config.yaml
normalize_top_k: false
parallel_block: false
schedule: "wsd"
decay_shape: "linear"
seq_len: 1024
doc_mask: true
dataset: "wikipedia_en"
Below are experts of layer 9 (counted from 0) of a mixture-of-experts language model. Rows are named router (the router's row for the expert), gate (a neuron's input weights, with its number), up (a neuron's input weights, with its number) and show model dimensions 192-287. Each number is 500 + 50 x the weight over its row's rms, rounded and kept within 0 to 999. Numbers have three digits each.
Before each expert's rows: a language model's description of what the expert responds to. This comes from a sample of Wikipedia text that the model never trained on.

# expert 6
Description: Final pieces of place, venue, brand and street names, plus "on" before dates, such as Street, Road, Nintendo, Fieldhouse.
router:445527577474476497584497457505489512485486455519501513485567502475424502508435465517617534494465452581418530494521403550494414542569461453515606504536436625465552529503429536499482455567555469481462470446421412488439404369446495459455432493504558502509456495490403516492495491472496462591
gate0:496591479582608554519537456475468473490547575536530538469475526574482429568406520522510486419491456538511468487470565537539507369459512463455540458485478596588560530549401544546575553624451489483563426506474464551486498400522473410503462419490544478531513537515464551459428422521561456403
up0:532536454458458564512507514552576502556496447550404476474461472426508487523419494489553551496459467445451590512505440513549535518487427532507436492498486456632492552517421492564477567394513575511513539588521510476422522466436511490616577431468458501478495565606440503522425505575542540481
gate1:430576492573549540453483496524441453528392459528471480469553556546481513483511433486597489556553502560388411469501556557501478516446451446484530455536511502510476489582507472483495464558497522540441433440455488510526428524493564432533533499520510490526519418400553525598411486400499430511
up1:444444521456513451516382535520555486490476490476498471475494442496402524486459551542498447567510506545523537396465444482529464484477446443637480471474533454517565514660585514484469461485479562583531518463500552534530406440552541561510572561539564465496446546504544446532550454430523509417
gate2:517528430557494481443536526555529534509534497465543431546446536592511468500480443484529598511484512493616403551523520476414555430417543467482552518506458439474485471531500440496481492493639500467401460437463529486479494538453564535511533506571441474493463559498371425443479559576429502480
up2:472528520497461540499463471572436550566519492417594517474568566502475414604451476477466501479517456469479597496426444438487573586514573510453584524517443525636471470406535496458468556549478522519430510455502505482515606389458524435454515490477468482478560432530443499496452608503454526583
gate3:432524542530542543551475409491565413512515634448416458520479478464445466548470468528524452486515575521603529561477467506548480541403482469549551558533446554458493458428478471470472505505517550478502584494572529526517550453458498556472498532565585550513526498513516539557539528504498470386
up3:451447474437473511423492472508567525462444425494475585488490535413558590517524447503466431586530508547521525458467467384597453464518508466430374597524528554480480534472527491580544492529464488556472538479506411489488552471466490414525592461468512521523456548409596542488485533478471501549
gate4:524484488504415547556559471503596505532474443468607429496516475449520497499456470497557421552499346518471523501540447510539470417474408586501484524498481513495542548452567463536516475512480489493503541511504414545457484503535537612439575470478443551511522570393416451469516500553509505581
up4:545478487575552453512444463502417543457447549516487474458480566595450471469417439465520446475461600523585410553549540446509538473359526504485521499518457493593482485463446561484538464544492518542536440549522488567545535416499581498562474499451473385520488513587512567576441505473550477544
gate5:447549454575495508520437471525499513388458443476456445504573460576491456479480498474534551588638519593442540529500503550444530439458504531520557475613521472457515508532481616561518540508457484457477514518449439514436470425491537589511538469566470494502478558619514478476538470459542520584
up5:473472545531441481543518473496495475388493486484509395605536536547569535430573414404551490522571525504464536471619461458429480469484536559566507491438489516552459491490470518561486457524474559488502563424492543578478413437467491443540596570536509533399451504503479465489491527560548586435
gate6:529460421489564463595410594524502576505490483532513469490452542546537524536473446444499509408459409449474501492442413471481500489488446469555516534579479554444462549424429542474491552593508582402543547445506488529493523440488507504472561561497549489527445529516495522521566540553531459590
up6:563542479535452474394506530476452500437659551513579593460514604593459532526479559520548522408446515545439536507516563435574490499457512485478524442564487489417497443488632498564515491496532516471505541506604575431458558513567504513565556533488589491497452521492557573500464472431447504530
gate7:549611537483468468595454536535453552591513457476451534462474548470408572614513483518540517393547549505452512575623398611485498525540496527553514437537483442464485502507473424432528501595489509475524502505456535493453506459569543464490606479478533499488565410474499447367507476446518492523
up7:472528498426495583550480455449504532529634509491388513496518479565420539518482515487525483457517531558447479504543408521507622497581499455454478449575532546543527441492538428441546514566465522462549524414466445507450494563531522477524438473510536510541467389414507508433533531415517496559
gate8:563483436552484513475527577524485528532473519500533498513471413454464487475409514634439452369485483547444544397480489578490445446563448486549553481537518503503546494542475533456500446449490577538555541602478343527432386412444521492582548490551496473450502504515499428460548494543528369546
up8:550471472465572446496443565572573457584494524427541522507528479474488555440448499508517423514356480474451533448522486490554505530385523452473450454501429597572505472507470509519482502490535494477521529498466516582574412487467509418503448460480468410442528520515505536500576472476501461504
gate9:612521527586459516408514525549483535488491483578487494534508461510551517481555453447494539518512550533555561550483555507496518531541458488471464483547448526482462465493423496572635511499646538515462513490506479458559456593504537400494547530495554412587514492508419515484486518516513419469
up9:504473481510535529522530551537472538586459487467440400461438444537523466595456482483556455487539462522495505531501508480557476531534484473488434515458496536460437539427561544528463428449475453541536455513516464554474508411473415534547522479553601504521477505510389587456474571480485495583
gate10:599499537556444474502511546486460422432542496473456468440474523461431411571420494589514476532424504483460478526559399522414489507544500414554527509435544623587448532645509526546560537528462485405519406452432459559517556502485490448473486480510484538401525493590481504575469525445467583556
up10:550383495570443505431540463539485421569527516478483588546514442614503478465502453528489471417508427523502478494538507488547500535474432469520462444440499420452593486491429473518433477419481433571519511537475548412499480481496544541493481540549488542457569432500524548529497389493442536492
gate11:364525538482501504460476430551480496512456436553545458565536546527484477535502518521507437506520505468465482565453411528488508512528574539548513423506557535497574428506473446587561472558475459484468423508513523486506484497510503504473478474514577555597492463528506506505545544542497569517
up11:608435503570491463514465544491502594506499491498474442502487434495473526414496506427458512472398577439508420353513484460488569428512537454379468549478452453550505520551474493485502586562470465508482581389459512492487460502429588448582535520444437474492371553531474514504475517502459483475
gate12:432486629474463568575578511449493456476495418484519541475518475554506464567539463390472523410562493549515505494437478605438562546506438542522582572547485530554603495456495574547516472496510466492491468615472485514558497528476537459451497493473506554497461510482423543503446491503499520548
up12:468561573466550518499578478513483423504511501432473512364439507508435431523475557458549499517538434572519459520468536609499436488485473541506602601519455515541532566394538600520508491471542570456452533488455596497537529472494507521535524492419538453502489553490511565496463455511534421475
gate13:412543638409569559501471532492483565542502479624481468464606507545477491450432501506528544489499434537588576526459442566552441548494588496537487504562445508454549494529422514511367422515534549493440479541581554499444520494483594477483536462482484468502541531532548463522550553612450422482
up13:467544440413528387458475484574412486522455459491527449553506473444392540523476488437468452496498594475418483385574518521376465433411579480550468531435492438582560412508519503559518544545473487532507556485446487501499542515511490505519537574492478572462461474463511572471449415491528477506
gate14:497520516518482507539407468425463519487507549536424511426511456468556577414529460469560487545513356529541580513439469563667501363533506527461528560431527588501518488470492502530470613491489531516467481493483554528543550549482512511446476453533563483533484566531452443462578503491543468547
up14:494492432530462377478507473489534498441480561534515486474491465466337475535590486515472490460465530529581495494504555430503610570494448481466551523436549505497632480418558493523489541482589548428476484540539542496485479506562482479460504573499431450520463493403545524555488414556571494422
gate15:537503554567449528497465522543518585503625437520507469465455501434438448396525510474542470541451461560489585449478434571512559523474533451511501584558497563500509507468547588561518462455532492513503469558478449440447447516548544526521458515431474609438516488488511462538406458506454448557
up15:459491506571433517496469481526445533508567466419509436437450427505506550504571436504543582527551456545415577530479481462560483618466465532550374571454592588431582463509448519455532437537526381538563543507539458448439470443526531500493492583483559568449549529489499514446485494498511507515
gate16:481568472473507536551444403481556506495495546487570511525525487526504532431473446514569509499559576509448489546518461520514456451478458590527451516552494441484495486526598534588418458447481438551573599563535449482419480421558601480472484484542515599514494447432396486514448435482469446552
up16:398504419491548469530538477442555452524571457542495526449442526524512554468485420492555512442488554463443480536505471540573526396507454523512480523526500438343449505496516506534580457508586416491563499465501498534494472520531511448472516467576526606384535435466480496528532361519466519498
gate17:640593587490531525437425481444441493457481420540480501561512493481472538542454534468465530564509434542457503463570539519553548451577527513570556414462509539455448472484485505475445469551529524448507446548491489465341409387484407496465439551461487498467451578505399478629493399502443492464
up17:459505474493511470400458481608378431513441495405524454602448460552486485521515451520556525527557580452468598499508491505409433508422561573489447487536516577481572438536545448528483509469451484488512493471530476595403499525517559480465500554491484524490588511467479500558450469513519413434
gate18:345528604481517583528532569559653484392478486475411531517464532494465457557558552510584550644486537443433492508562448538559529552529424431577508458511548598428475519605505513471477519492481479527472565476540462466448540463502501519463451527549479440466458508510512504535468458495594441478
up18:527569494473512489597516499487540565627511554552454502583482503419562517440517503488600535572502489583557446426459522508589551458487476510560428501462548514450462518576549463490594479565486504560408406562466415473484554570502422552525507509551495507593520530456503512529460460471564431483
gate19:490467386357489481473462481400453530490472539456497576528493536495407558490577467563517476464585508447532506518537570455459538510513382368588546439552599515443554486561562554433528537507454494586632494519462545569511514548533505534488401552482442498538536556566468506543505451545491529539
up19:509428585442405436454500403528505492461500457549494517528459482538457534517533570516484527542615497483567630418497537491521536508477512479474540479555544433430548491530476569503423523516409524439635552510542504498432518592579521450455539557494475481562579495501482525529544516547559452486
gate20:424494431520420544600450408556521460541432479527539453448541514459396500444570496558597515421542525606519507493448446578493539506550532488441602504528554502605562507480585551456509538529528535494403515519398420526503521539517521472540476482474500455495601436515519541586493570433432518515
up20:470492394499464501488477533544594512514541502446511443438571474428369421479476534551557497556557473578490547457525495484563451453434503554555510556506369516390500497478469594528481466428454560554554408451476440496456530499526592417489551537498405562429570505571473501490483470453465501588
gate21:464505487530541511516437456561503495380566431545470568444492501469533555516458452431358448464513455524481484507529558542498538544593542490611472505457521566605450522500543442477525427528500503497516452498415504487408390524554501434416524592560530573447468404499441528507519555491451533498
up21:489548523524526559517495472470513432465506513532541498525521539490498601526535502545451457416491438453505541543576432548445487514430513499504531567534431588545578519602426450442572392524539548537532530462469535565407448518506607480464468509425513421515556537465472456573580484453480475493
gate22:439421513487493468499472512533493562496491532489511429469459548542448473478526496536534528431521544422511563459470471512533495608454614528456552425529485479550482434513497533546486419544530428441493596498410533485444437458452536516474518442437512507405544538534462472573500451498504534582
up22:506529453484447554440652530581616501469422455506549476515559554501480496543437480607545535453410508453495498501506574494407517488430535489489527541451453556454507549484501617569429472541494496596513435545513398537512465542539530512509599501512476470625471513504488477414512512584577478466
gate23:534527526553451424477584565476513508499481566528496528452501555521512528491534521528537478473466536480536460593551454561468490407452534559430573575458481546535510641522473601496487487491548481480491415488485425450555423425509454464503504460597517525573499447502526444426460516530518513488
up23:512471500493589476538486598571491483541568642425482469548504510559467468503481518511447450448545426497433407489506481443451554555449516546441557531459503591453474491528544401394574512480448528505550607469497488494473525423444493542471536481523497411513513529506506450529469515505465497473
gate24:638505464549551588537486529516456491591512460530581544534485599489614490551452486533489467477468517491483466493413474543488512564468419539507598520480537469511492538559513532481491500517540563510537467479450535493493499474565465463528482455507570520493483505509378530489507492405546459522
up24:501463526377527451519412525535488386510499546526530467513521502516538505498510612453576570543501580521528458476514457440543520452551605515447477414526424509500537417538524541506559484397421446570420573510465472454429555443372452399510514562521517391517445562475548538525465517497469499574
gate25:510457497474470411580438487622535541596499543419532473463481507570482541461525561533519601478426486535375499453510469511503510482552437455392561490501507557532405482528441549503444403479509519547562563449533468495464444546498526493505508496531545462479471480426387547621432559552478461490
up25:481522494622507534482430522395468479429516483568474547529508384454494558478475432452592497515549493533572489574544416391494517496504494433579446576523515511492557504447578448558512503560507459469476481529452451527502546502537506476519487519438495576453560471513585498439461485439559475375
gate26:456532526442443484555459507526529448527510488478561416415551603510505520516452469440537509459408470538457470518481427515513569420513457435500478539501484550464544440468511513515464540497489545550477627506509490490458470546423537514466506456483488459408417437531489547510498470563535539454
up26:532510507526578465467533522391521531502519473527556489486473428528506457502548509472486548498502543471510621535519499458562488520548455529408499458500537467497497498500462584417516523484450561518521542518495564428481388470514454470520429527483477495431485545466434576451472584494439517505
gate27:456508495469398531555457515469484537519559470526528415494502514400383561511579517461537623503520457548496468401470502509525470473466477479579490502512501466498501531486479453513432498486475418470469484509454447406416490434438471589473465469419412488507510540432404489531486496535512508494
up27:494588434498483521556365440499563513526482514541609524535449565505497538531545456404471472438431533569477468522505516503588509536479548479457456593498564464456591461550537440332479503453518456491484466546543555505526589528507493522520539501380477560495493490544466578543527552525535475503
gate28:477648550441516487612499530510488521535457502550426520546462527462431514537463435564539573487447517492494442431474465570446469538569471494441547446498403450488541488459447563542555561564537476539522520485507407558438447425544646453473568428392489498499534501386626498477426517466456407501
up28:523491485533516487434516539490508476519520512472540423445532477523495498466516550434513486545393524526508588455554664473527501467461537537515473565557528528480432455483470400482477481522523524421437569508530545444516516495512436549516463525529447504526506561568509635467549503524392571492
gate29:425471574469485557532514540550514519583511480477461429539466493492429438569392575444574504488554428471490530523421451509532472480440469531400462541552512584518491503523566537493556507465462468528478532390596522532504515473540547531498527531453516509518505449497538530456443526424393554594
up29:477510478468498604505538527494526431604506481490469619454493562459499503506504545470503533429448437517418443464550475588518498582536529495528537546536512495472551550524601445490535472510479502543542504575565546502463555455450446578526580495497534414565442432385445470546555467437527492549
gate30:558518513488464463417417567553528542557379580494489486561480520426543487450534527570482412493394576463602431492397514435571463496510453413529536477514499545417438432410473451477473487497478525570534502544523410538581491500560503426420475569559480545503502468462505477504475427543535424550
up30:455478591472434467472457412542418489463513447527397517466569430477608516472447571437525417450516579492483387506586461511552443446538487636554401572522388510401526553492525473417471503542498534559487541505514496452439434569504510525505490538509474545638477530553456493492473448449586498451
gate31:457533453500487453443481465551524542514421497532593497454511525534507457507493447470561497542502460591473465462512555536516542538508495559509488430467561515490573455432444446461494501570495550481427522533525560514606496501527441501495545489533514538499528536563544584489544453546473534562
up31:519504546477454493515616526574492454512496548424445423487450496514502529545486470518456560499411547482540556471497503492423490421513488462507407545469485508511470525476498537533461515505417542545519514452527489483497396461419407448503450522452512515515420543485533447460506535539533464509
gate32:498425522581585473525535497457508488500518553535457559539587543452536542543485496501467463516454453383451522539592525548535433566466491312442502494562575529512519528490531565551446461559510487495471533502541532490420593431463486484483448559446464571547449519498557478415553488506498428537
up32:513484382534536521460532405421495476608491470501450511510587536445527458505590566459516471522477532526540485548472503510388470536436522457539573529555520470497555484476545459546505501483562564453467596450569491450514510501456423441450474495475480475522498448534517574469538524480492507500
gate33:418495545539517511530460470531539572511539544495548556397566485512536600572412482504498503506473489539536452467571538513522387521588477454534511474456471412545570562532427567464447381403578543511499557496472483479471479518502466490484553428429543446522478480528451482420461543471585551564
up33:522486574547539557489557515498495503514502516452471466537542473434555573623488467477489473417465501389617459484561524440502462583410467547534493451457546541454531545504451464532555487481476460487436447521540602558426420522468440489494483476544544543515522473551464546498432406450490575567